{
  "d_model": 320,
  "d_expert": 672,
  "activation": "swiglu",
  "router_score": "sigmoid",
  "routed_scale": 1.0,
  "balance_bias": false,
  "vocab_size": 16384,
  "tie_embeddings": false,
  "optimizer": "muon_variant",
  "lr": 0.0109,
  "beta1": 0.93,
  "grad_clip": 0.5,
  "steps": 4104
}
Below are experts of layer 2 (counted from 0) of a mixture-of-experts language model. Rows are named gate (a neuron's input weights, with its number), up (a neuron's input weights, with its number), down (a neuron's output weights, with its number) and show model dimensions 160-319. Each number is 200 + 40 x the weight over its row's rms, rounded and kept within 0 to 999.
Before each expert's rows: a language model's description of what the expert responds to. This comes from a sample of Wikipedia text that the model never trained on.

# expert 15
What it handles: Pieces after P (P-oss-ibly, P-oy-thress), census prose words like household and "was", and sports results tables.
gate1,240,134,284,203,130,160,87,206,207,155,192,162,274,169,190,304,184,159,266,175,115,241,204,180,189,251,294,230,175,254,212,204,228,224,189,186,128,129,177,176,221,223,126,169,124,216,152,157,195,136,164,230,164,163,184,109,278,206,178,200,148,159,247,207,233,168,229,218,223,187,159,215,171,179,159,228,254,178,234,218,228,206,160,283,242,132,139,181,190,172,221,204,173,249,204,181,269,267,204,239,208,239,194,192,162,159,251,222,211,180,225,150,194,224,189,139,177,222,176,168,212,212,172,245,239,134,206,186,133,170,178,219,226,125,206,167,286,247,201,250,174,149,237,187,199,228,224,206,209,205,192,175,226,229,222,148,183,154,233,147
up1,217,205,197,230,164,238,170,145,203,209,195,217,186,202,205,156,193,173,222,227,203,198,185,105,203,179,180,262,233,174,245,158,195,283,177,216,193,185,110,241,260,176,204,207,232,142,237,250,290,213,233,247,159,153,166,151,257,259,249,187,243,165,160,235,251,211,196,215,207,170,190,221,216,111,251,196,144,177,159,282,217,299,221,150,192,229,179,171,165,175,208,263,220,209,159,186,100,223,274,196,159,219,109,183,194,187,241,187,152,231,219,143,227,179,181,209,175,254,260,149,130,163,196,270,148,230,160,262,132,204,267,240,190,233,152,197,212,186,257,199,154,265,217,196,226,178,223,193,247,193,155,209,162,200,215,203,221,245,141,210
down1,256,224,192,252,244,172,173,218,232,224,157,206,236,252,211,235,215,173,194,124,200,247,131,185,167,261,199,224,234,151,271,236,205,253,258,201,228,220,204,220,190,146,193,204,290,157,169,326,186,218,180,161,205,273,164,164,202,151,220,178,247,229,241,234,137,193,203,242,190,194,227,137,206,183,163,248,213,197,263,257,218,178,153,188,170,220,125,164,253,169,175,253,306,228,187,163,260,172,227,293,186,200,243,149,301,164,223,208,212,151,252,157,167,253,193,157,199,219,195,199,246,193,163,222,149,234,243,276,188,138,162,173,171,208,147,194,233,149,235,185,203,207,134,209,182,139,173,186,224,250,255,290,199,141,158,226,255,251,114,196
gate2,152,198,235,250,232,211,183,125,252,119,185,150,200,156,231,195,182,143,199,237,274,126,218,181,156,258,174,215,188,207,197,207,250,188,186,161,224,194,176,195,283,248,221,178,194,204,132,195,204,229,206,201,178,185,197,212,175,142,188,170,210,197,182,205,246,195,259,208,196,269,231,188,215,195,240,303,182,113,179,241,189,182,253,223,150,160,200,206,217,193,249,192,210,271,213,248,246,161,287,224,117,215,169,267,151,215,249,218,188,249,240,130,245,198,220,182,166,154,191,272,145,236,177,153,211,160,177,218,167,223,150,234,224,222,170,208,124,252,107,198,139,168,195,144,212,236,193,216,180,263,88,190,176,191,211,151,112,146,193,293
up2,208,247,176,171,221,224,196,148,248,178,250,262,192,142,218,243,180,180,209,202,162,198,222,202,214,206,268,215,182,210,187,281,248,201,195,215,205,273,191,189,309,175,182,242,267,199,259,148,219,185,232,201,186,186,178,169,173,218,127,208,125,128,190,179,234,178,228,197,242,200,274,218,148,186,245,265,172,210,267,251,203,160,210,189,180,218,170,213,178,104,157,125,172,196,225,297,148,119,285,251,130,205,120,174,193,143,243,207,180,188,233,218,247,176,234,201,216,154,199,219,222,216,183,163,179,171,193,207,198,172,180,237,246,119,194,149,116,282,143,283,218,242,117,216,233,247,169,309,195,244,147,244,229,206,171,177,95,145,202,237
down2,227,211,212,180,196,235,148,164,241,186,227,176,179,133,165,235,215,234,240,221,213,214,147,280,211,222,122,208,248,207,197,223,186,182,96,252,240,155,172,191,220,175,182,163,187,130,228,180,211,159,203,221,237,181,218,137,156,176,190,233,152,216,117,207,209,243,204,176,201,180,213,258,268,230,167,140,175,165,214,223,157,251,184,187,198,178,178,200,194,233,169,152,202,195,200,241,238,240,225,227,256,270,187,191,227,178,109,183,247,248,220,183,196,218,266,167,247,116,220,239,195,158,182,299,147,238,116,236,154,205,206,148,178,172,246,225,160,151,166,214,170,222,238,191,190,223,147,221,241,204,145,199,203,163,173,187,200,189,181,216

# expert 0
What it handles: Hyphens and verb stems after a prefix or start, often in military texts: re'group', re'press', design, develop, attack, assault.
gate0,156,206,167,175,252,201,232,220,218,256,234,225,163,308,224,171,208,217,212,197,197,172,233,197,192,167,239,157,242,183,219,201,147,214,195,243,247,259,210,184,179,187,209,190,211,159,163,221,186,130,155,155,205,220,246,220,184,281,261,175,110,143,238,189,253,159,159,204,144,148,230,164,163,240,171,191,161,266,120,229,171,171,197,184,195,232,243,219,148,208,179,172,181,177,227,197,205,195,274,240,214,177,251,238,222,224,228,221,318,231,171,197,174,226,210,179,279,250,169,261,142,249,308,252,214,169,131,169,200,151,241,266,214,103,227,181,186,228,112,200,108,213,179,171,155,257,195,196,182,211,202,187,252,254,204,263,134,169,216,282
up0,269,158,180,202,231,217,196,173,222,168,192,232,157,223,275,265,184,171,214,156,145,189,259,276,170,212,173,220,226,216,189,140,225,204,169,184,184,200,219,130,188,267,209,229,190,197,206,268,185,169,136,183,229,217,204,282,109,246,215,249,213,174,227,225,191,189,200,229,233,287,287,179,171,177,146,256,160,102,256,141,227,223,273,190,100,210,177,235,226,226,182,197,162,174,191,125,197,285,175,164,191,217,172,259,163,238,234,149,176,168,165,272,207,153,242,195,175,177,248,122,177,138,169,161,180,194,243,197,224,173,214,235,228,263,171,174,206,216,212,215,256,184,271,170,179,193,253,180,158,197,186,259,176,195,194,174,232,193,163,161
down0,216,229,214,238,214,219,258,166,171,219,144,204,232,174,236,220,173,196,211,175,193,215,231,248,146,158,186,247,269,196,148,221,245,200,189,164,191,174,226,243,122,204,264,243,185,194,168,222,151,189,241,172,174,232,179,166,174,97,171,202,211,183,126,223,177,176,240,200,128,254,204,168,149,196,246,104,172,175,134,241,157,215,138,179,203,220,224,229,138,140,215,200,287,176,222,181,132,232,173,152,244,189,165,270,173,208,181,208,189,265,207,233,201,237,181,165,224,186,257,210,248,220,199,165,176,198,208,256,207,215,144,193,259,214,216,165,167,197,198,195,196,130,315,132,204,137,211,91,126,203,233,213,163,158,142,199,222,171,230,154
gate1,181,162,177,176,164,208,206,170,238,159,187,173,143,241,252,196,205,193,174,222,193,260,211,169,180,228,188,201,207,195,148,247,179,207,223,186,123,215,201,137,205,242,185,180,202,149,180,170,183,255,240,212,265,186,207,226,160,180,186,244,131,144,236,156,269,155,243,136,217,243,143,239,208,135,200,223,150,202,217,251,254,174,248,198,224,119,218,185,156,215,73,205,139,222,263,234,111,248,143,252,183,269,290,164,239,235,187,135,278,215,266,203,182,173,205,246,186,225,212,174,151,231,181,209,161,191,189,185,193,236,180,224,228,150,300,162,217,218,229,238,163,193,184,101,171,165,207,252,234,164,149,188,166,238,225,200,182,186,263,249
up1,203,204,231,141,186,158,159,140,118,199,209,250,193,176,185,218,233,209,193,180,234,172,269,237,233,219,152,236,244,239,173,170,208,153,228,249,216,196,186,253,231,199,192,250,197,178,173,193,200,124,179,215,158,223,212,186,194,242,245,256,223,191,251,206,166,174,153,195,198,203,234,226,226,182,202,210,197,206,158,147,209,190,260,174,221,225,268,170,209,177,299,209,231,222,201,103,198,179,286,199,179,196,169,144,245,203,228,200,104,204,157,251,239,263,272,177,145,177,156,176,183,203,211,83,183,215,239,200,212,200,178,229,194,265,209,172,208,205,159,232,199,239,274,191,241,287,159,170,109,157,299,199,146,236,182,178,228,236,76,193
down1,220,188,206,232,298,240,267,219,233,169,187,199,187,224,250,190,168,201,171,197,191,229,200,204,192,162,258,192,169,172,220,193,226,254,245,169,196,139,224,213,252,165,229,204,212,267,241,153,315,198,270,195,196,199,182,204,190,206,210,247,186,216,264,197,130,162,247,266,186,220,157,182,217,122,199,210,269,208,240,202,164,163,189,200,115,187,206,180,225,197,252,257,176,227,251,174,252,326,229,236,138,187,198,126,160,205,211,218,232,213,164,151,169,148,184,198,183,271,151,232,310,139,179,148,197,233,262,251,208,233,186,167,226,146,221,269,253,187,212,218,131,195,202,232,212,204,86,180,232,192,211,225,141,207,175,228,240,196,237,233

# expert 7
What it handles: Later digit groups inside numbers, such as years (15-90), coordinates, reference numbers and table figures like 000, 88, 134.
gate3,182,238,212,145,270,236,125,219,197,153,143,161,258,153,134,183,214,212,155,199,205,223,104,147,251,232,176,214,150,216,186,195,222,205,187,172,198,229,236,202,230,191,213,239,231,190,148,246,184,185,177,209,209,200,258,216,228,195,209,209,221,199,146,262,257,196,182,169,169,172,152,216,112,238,188,88,180,203,170,189,183,199,178,236,196,145,179,256,264,191,208,139,160,223,153,223,202,184,236,226,156,248,188,210,203,167,200,218,311,178,115,203,174,214,161,172,210,138,129,92,243,214,256,200,216,163,144,222,152,241,215,207,245,187,206,179,175,222,256,179,201,263,179,187,160,180,143,205,236,162,235,205,130,154,278,192,209,254,265,194
up3,235,192,197,236,199,213,281,141,170,251,261,174,191,246,196,187,160,199,246,188,252,246,288,250,166,175,185,240,192,183,235,147,194,213,178,174,193,239,250,213,144,246,208,226,117,224,248,170,163,273,187,251,169,135,193,193,201,164,204,250,200,169,194,155,193,170,186,109,225,182,234,198,295,140,201,265,242,213,173,167,130,286,163,180,215,113,156,216,198,173,247,230,234,193,218,229,156,196,168,147,166,180,214,201,186,188,190,201,84,179,257,183,177,220,205,291,192,189,199,263,195,166,170,226,179,154,326,175,197,185,200,223,142,156,251,152,191,176,143,223,196,193,212,210,192,224,204,177,173,254,187,261,201,186,227,234,192,221,110,192
down3,198,226,142,223,242,170,209,193,234,250,147,182,230,166,222,215,209,267,165,216,156,182,174,215,128,266,182,231,205,199,214,213,207,173,252,135,212,205,193,180,191,194,139,212,194,230,203,275,276,225,203,199,189,271,204,178,280,181,178,204,164,179,202,211,120,206,171,196,203,236,199,272,212,291,242,179,205,243,214,177,268,157,189,261,195,226,123,209,167,164,191,225,203,172,249,210,242,213,211,110,183,235,216,195,226,112,200,230,177,166,239,310,152,186,179,200,231,196,187,94,216,191,211,169,222,251,172,285,227,221,247,195,204,237,224,196,243,227,198,157,209,186,216,222,221,219,238,185,240,164,272,152,202,152,189,223,164,241,227,212
gate4,183,167,215,212,187,213,199,204,252,269,126,182,282,218,173,226,153,191,166,210,265,231,199,243,214,246,187,237,172,155,241,240,137,163,193,147,216,266,208,195,184,106,189,225,238,195,204,222,200,208,192,209,207,174,204,246,144,231,201,164,244,231,97,168,219,202,174,247,308,176,220,166,183,171,203,272,174,208,220,242,197,138,210,280,213,209,123,198,193,187,189,200,225,205,217,168,275,194,272,198,152,269,203,261,245,188,254,187,219,176,161,246,220,236,237,191,239,191,199,177,197,207,242,194,218,160,272,156,192,270,205,211,174,267,186,260,160,73,198,213,196,162,173,177,164,141,133,142,216,243,267,218,217,261,150,196,184,207,198,190
up4,137,198,178,233,278,105,166,210,182,159,240,228,143,135,159,217,192,148,240,178,216,182,216,177,167,153,152,201,191,167,270,187,208,187,149,169,141,165,165,209,237,182,180,187,180,166,100,231,232,237,120,188,125,192,223,198,178,196,175,228,182,221,189,186,290,172,99,122,130,197,247,218,174,189,140,210,136,192,213,188,206,260,154,269,127,197,226,164,235,237,210,259,173,190,247,220,146,293,188,288,162,184,200,162,198,172,142,244,144,176,159,99,218,186,124,228,228,189,182,211,240,234,215,207,219,204,152,212,244,199,224,219,255,202,206,228,179,183,183,236,123,201,164,142,232,248,232,269,227,203,223,194,134,164,248,184,208,199,215,201
down4,231,137,214,188,197,151,264,236,181,212,225,211,164,181,202,271,150,143,216,268,231,207,167,198,209,201,227,226,209,165,241,206,193,200,217,186,186,209,194,206,296,250,249,206,185,180,253,154,226,224,259,213,224,281,197,201,245,210,105,246,237,222,180,150,277,184,192,169,183,153,231,179,138,247,131,198,234,193,165,279,182,123,147,253,127,187,201,117,280,255,221,197,237,252,282,256,157,236,222,195,186,179,188,207,237,199,227,227,218,171,165,145,197,174,213,203,272,175,221,233,226,217,143,299,197,163,244,232,195,227,217,253,159,215,240,255,223,189,214,163,124,164,183,232,149,130,193,155,182,211,195,145,182,126,203,167,198,165,237,184

# expert 16
What it handles: First digits of years, dates and numbers, especially 1 and 2 in "1990s", "May 1", "2017", plus suffixes like -ist and -ists.
gate3,196,193,211,143,150,188,192,167,141,300,154,179,223,162,267,210,199,237,200,169,178,204,195,196,236,205,159,229,239,237,171,226,204,148,153,184,147,215,194,159,165,127,154,256,233,188,290,185,223,199,204,156,218,218,210,236,205,168,194,233,208,187,155,214,170,197,170,261,167,194,132,215,208,193,128,283,167,201,184,204,195,183,238,175,109,163,188,174,240,177,206,247,168,222,201,263,237,251,177,290,155,224,162,180,179,171,249,139,273,182,148,181,193,221,248,199,190,242,165,229,227,221,257,233,268,234,203,202,156,128,177,188,196,212,203,218,156,122,201,235,143,167,208,135,242,170,286,237,222,137,174,122,213,210,178,121,228,148,302,114
up3,150,193,233,228,128,175,180,98,206,197,154,256,222,156,157,244,217,215,205,215,146,212,168,245,135,209,168,245,168,181,149,182,179,147,231,186,226,126,232,223,197,209,97,190,229,166,270,259,261,210,222,113,152,235,208,231,178,193,151,189,285,203,210,199,84,201,187,248,174,207,226,177,218,201,210,144,177,189,159,127,198,275,263,174,213,153,169,138,148,183,286,182,140,167,210,257,199,209,196,207,151,170,190,234,225,194,216,161,227,284,200,181,185,204,227,178,247,91,185,180,189,150,255,142,183,223,254,192,176,215,185,229,222,208,237,195,217,202,118,151,184,234,209,213,218,247,174,170,192,160,225,260,216,192,169,205,144,180,218,129
down3,172,199,210,225,139,249,162,243,190,180,177,201,194,191,203,205,162,232,162,258,158,199,113,268,236,170,103,180,183,219,167,135,193,215,335,185,262,300,184,151,211,199,139,190,181,260,268,283,201,184,233,165,212,244,255,205,176,201,144,215,271,132,141,187,260,127,226,215,126,202,177,211,198,189,194,145,166,220,188,187,221,142,244,243,218,186,204,146,227,217,127,206,199,182,194,230,226,98,264,189,174,245,159,212,145,205,139,171,225,228,142,233,184,150,268,195,226,192,198,120,195,208,256,245,197,170,248,244,209,122,264,154,84,214,165,209,217,173,204,222,217,177,185,200,233,221,208,155,246,230,231,190,196,203,147,184,217,153,165,133
gate4,175,229,214,215,202,162,219,134,255,213,199,145,145,198,188,205,177,208,145,213,198,144,127,201,218,193,198,211,212,247,181,122,148,235,178,159,284,207,212,242,228,214,123,193,220,198,175,238,212,230,179,199,238,174,253,172,200,156,224,228,206,304,266,168,228,211,238,147,271,235,193,189,255,244,117,222,220,203,102,243,131,156,210,288,138,217,250,250,163,214,192,119,228,236,240,210,250,191,324,245,235,191,242,215,194,177,179,205,258,183,208,217,154,233,208,111,127,202,240,282,172,266,184,177,131,166,120,178,126,175,200,224,246,242,236,187,172,175,196,287,226,216,202,197,269,199,213,161,189,150,140,135,172,207,229,137,208,193,197,222
up4,208,292,189,243,193,211,124,193,136,185,198,167,196,223,278,196,193,135,243,220,184,154,248,223,222,164,207,212,215,231,170,190,136,197,233,237,183,225,189,164,245,134,355,160,192,226,207,157,176,214,209,163,246,241,220,232,158,173,237,245,194,241,166,274,222,145,188,271,133,172,240,174,167,189,234,199,229,240,255,195,183,223,220,263,174,139,160,188,271,172,178,208,173,175,125,244,167,284,210,140,199,199,230,188,235,179,189,183,160,198,190,203,188,203,278,291,230,255,147,139,214,178,193,217,239,207,231,190,234,184,232,123,161,281,164,156,142,166,281,176,298,247,153,185,151,158,216,180,192,215,233,188,222,151,212,252,262,230,212,230
down4,185,232,232,202,271,219,217,216,204,197,195,175,183,241,141,237,205,191,187,171,143,234,193,164,183,220,151,164,115,191,153,193,200,172,177,208,168,182,249,204,192,233,204,194,211,211,206,218,208,176,212,247,179,180,183,201,181,162,214,234,185,283,238,182,183,108,201,115,207,226,136,242,192,211,133,158,277,213,166,225,193,235,166,241,256,191,285,199,139,186,187,201,267,254,170,214,220,224,229,138,219,217,113,312,181,89,213,203,226,214,245,126,131,145,175,146,213,287,153,275,138,260,143,206,213,216,227,178,238,143,140,81,210,278,224,125,195,215,288,248,126,245,224,217,139,203,202,168,222,266,169,143,195,214,206,255,217,237,240,167

# expert 21
What it handles: Scientific text: chemical and protein word pieces (glut-amin-yl, cell-ular, acid, receptor) and LaTeX symbols like }$, = and _.
gate0,184,217,178,192,217,222,224,207,241,207,206,179,174,162,160,149,185,211,180,186,248,223,202,164,202,244,152,254,173,242,219,241,244,151,249,167,244,162,197,219,158,174,139,193,167,177,176,90,233,195,254,223,164,168,121,218,171,263,242,248,189,159,220,127,160,153,162,237,175,205,212,266,239,179,217,193,232,184,167,170,202,216,164,151,134,152,230,177,272,255,214,210,212,191,221,219,215,135,162,157,210,223,261,268,204,245,302,184,178,250,204,193,154,244,256,159,207,255,235,203,204,223,210,133,193,231,181,187,237,162,281,219,232,161,115,173,189,168,179,220,276,233,204,153,209,178,226,273,232,261,116,215,104,178,207,246,215,132,126,179
up0,210,216,219,204,150,241,171,140,165,153,165,212,226,186,212,192,127,128,163,133,183,255,236,217,289,177,180,179,265,253,148,221,180,159,173,236,225,235,243,268,180,186,220,213,231,207,143,227,195,246,188,142,249,176,219,161,215,200,178,209,200,181,230,204,174,209,161,222,204,208,206,169,213,227,218,212,194,219,269,229,173,153,281,199,220,222,258,229,63,131,209,175,210,161,96,243,256,247,241,245,229,117,169,219,174,146,117,240,235,195,179,192,177,162,189,164,184,166,204,209,218,139,147,263,143,243,198,192,123,210,186,143,156,255,254,217,157,226,168,208,158,131,212,229,159,196,219,216,192,171,212,107,302,193,173,127,157,231,207,253
down0,177,238,203,237,155,245,170,224,286,129,284,195,242,152,124,185,121,226,280,175,175,220,115,136,214,168,277,216,239,225,125,185,194,202,220,186,95,141,175,153,183,284,241,136,182,177,202,237,240,156,192,254,179,237,192,138,233,170,169,207,224,206,180,192,176,206,196,143,211,188,180,185,205,196,207,235,230,205,203,167,268,162,170,184,165,119,208,205,200,225,211,198,231,199,212,168,178,247,207,178,205,243,213,197,191,235,175,153,211,214,237,153,197,234,123,201,260,261,188,177,154,275,205,238,218,252,212,231,152,116,200,174,183,184,225,198,256,137,235,215,173,222,203,212,232,254,237,127,212,301,207,228,171,212,183,246,239,183,251,265
gate1,131,175,154,186,183,219,218,186,218,201,198,168,268,177,157,246,118,178,241,225,142,220,248,206,178,218,208,231,246,263,211,169,130,176,262,185,250,255,201,217,230,212,171,247,203,251,145,190,207,199,178,194,205,205,267,278,218,151,213,164,269,165,230,218,153,179,228,163,204,190,218,198,219,180,172,162,113,190,135,147,256,172,100,203,259,208,215,214,204,214,207,175,162,202,218,249,207,177,225,190,210,199,181,198,221,179,170,199,192,184,195,240,124,204,210,243,212,228,216,195,170,214,154,278,181,199,234,188,254,139,215,219,205,187,234,190,251,228,163,201,173,149,127,194,258,284,84,253,196,243,223,170,170,210,214,220,190,197,247,205
up1,94,195,161,195,176,177,219,164,228,146,236,214,223,246,172,201,203,151,239,218,155,225,238,184,233,212,247,270,259,226,202,206,238,157,186,220,201,189,180,234,195,231,209,170,225,291,206,157,148,198,211,173,187,258,186,245,134,158,222,264,293,160,213,226,186,119,205,173,199,161,183,218,306,177,194,187,210,287,191,168,224,251,174,176,205,149,156,250,221,247,238,132,153,224,212,256,242,218,165,241,188,160,176,205,149,142,223,184,214,181,211,237,179,240,149,209,243,172,229,256,143,209,183,185,197,179,220,231,180,189,157,261,175,256,180,225,173,214,193,140,116,164,106,138,262,300,104,249,188,140,239,233,167,179,246,197,155,215,191,225
down1,130,209,192,189,162,190,135,181,229,177,249,217,194,180,202,204,195,192,211,215,225,164,216,293,193,180,163,216,173,149,186,151,210,211,156,217,185,280,124,161,230,165,204,183,203,246,237,225,224,234,179,208,200,135,207,194,154,218,151,198,202,166,191,191,228,277,273,139,228,109,236,191,115,156,245,142,216,233,142,172,233,193,231,152,264,176,201,157,166,170,158,206,199,199,143,157,219,188,211,184,145,214,218,202,222,177,151,163,283,209,228,181,174,193,130,210,155,205,249,263,145,216,190,121,211,212,258,182,193,221,157,188,163,181,119,135,148,202,260,194,263,167,193,182,163,155,278,78,212,146,277,217,256,225,174,192,224,162,238,233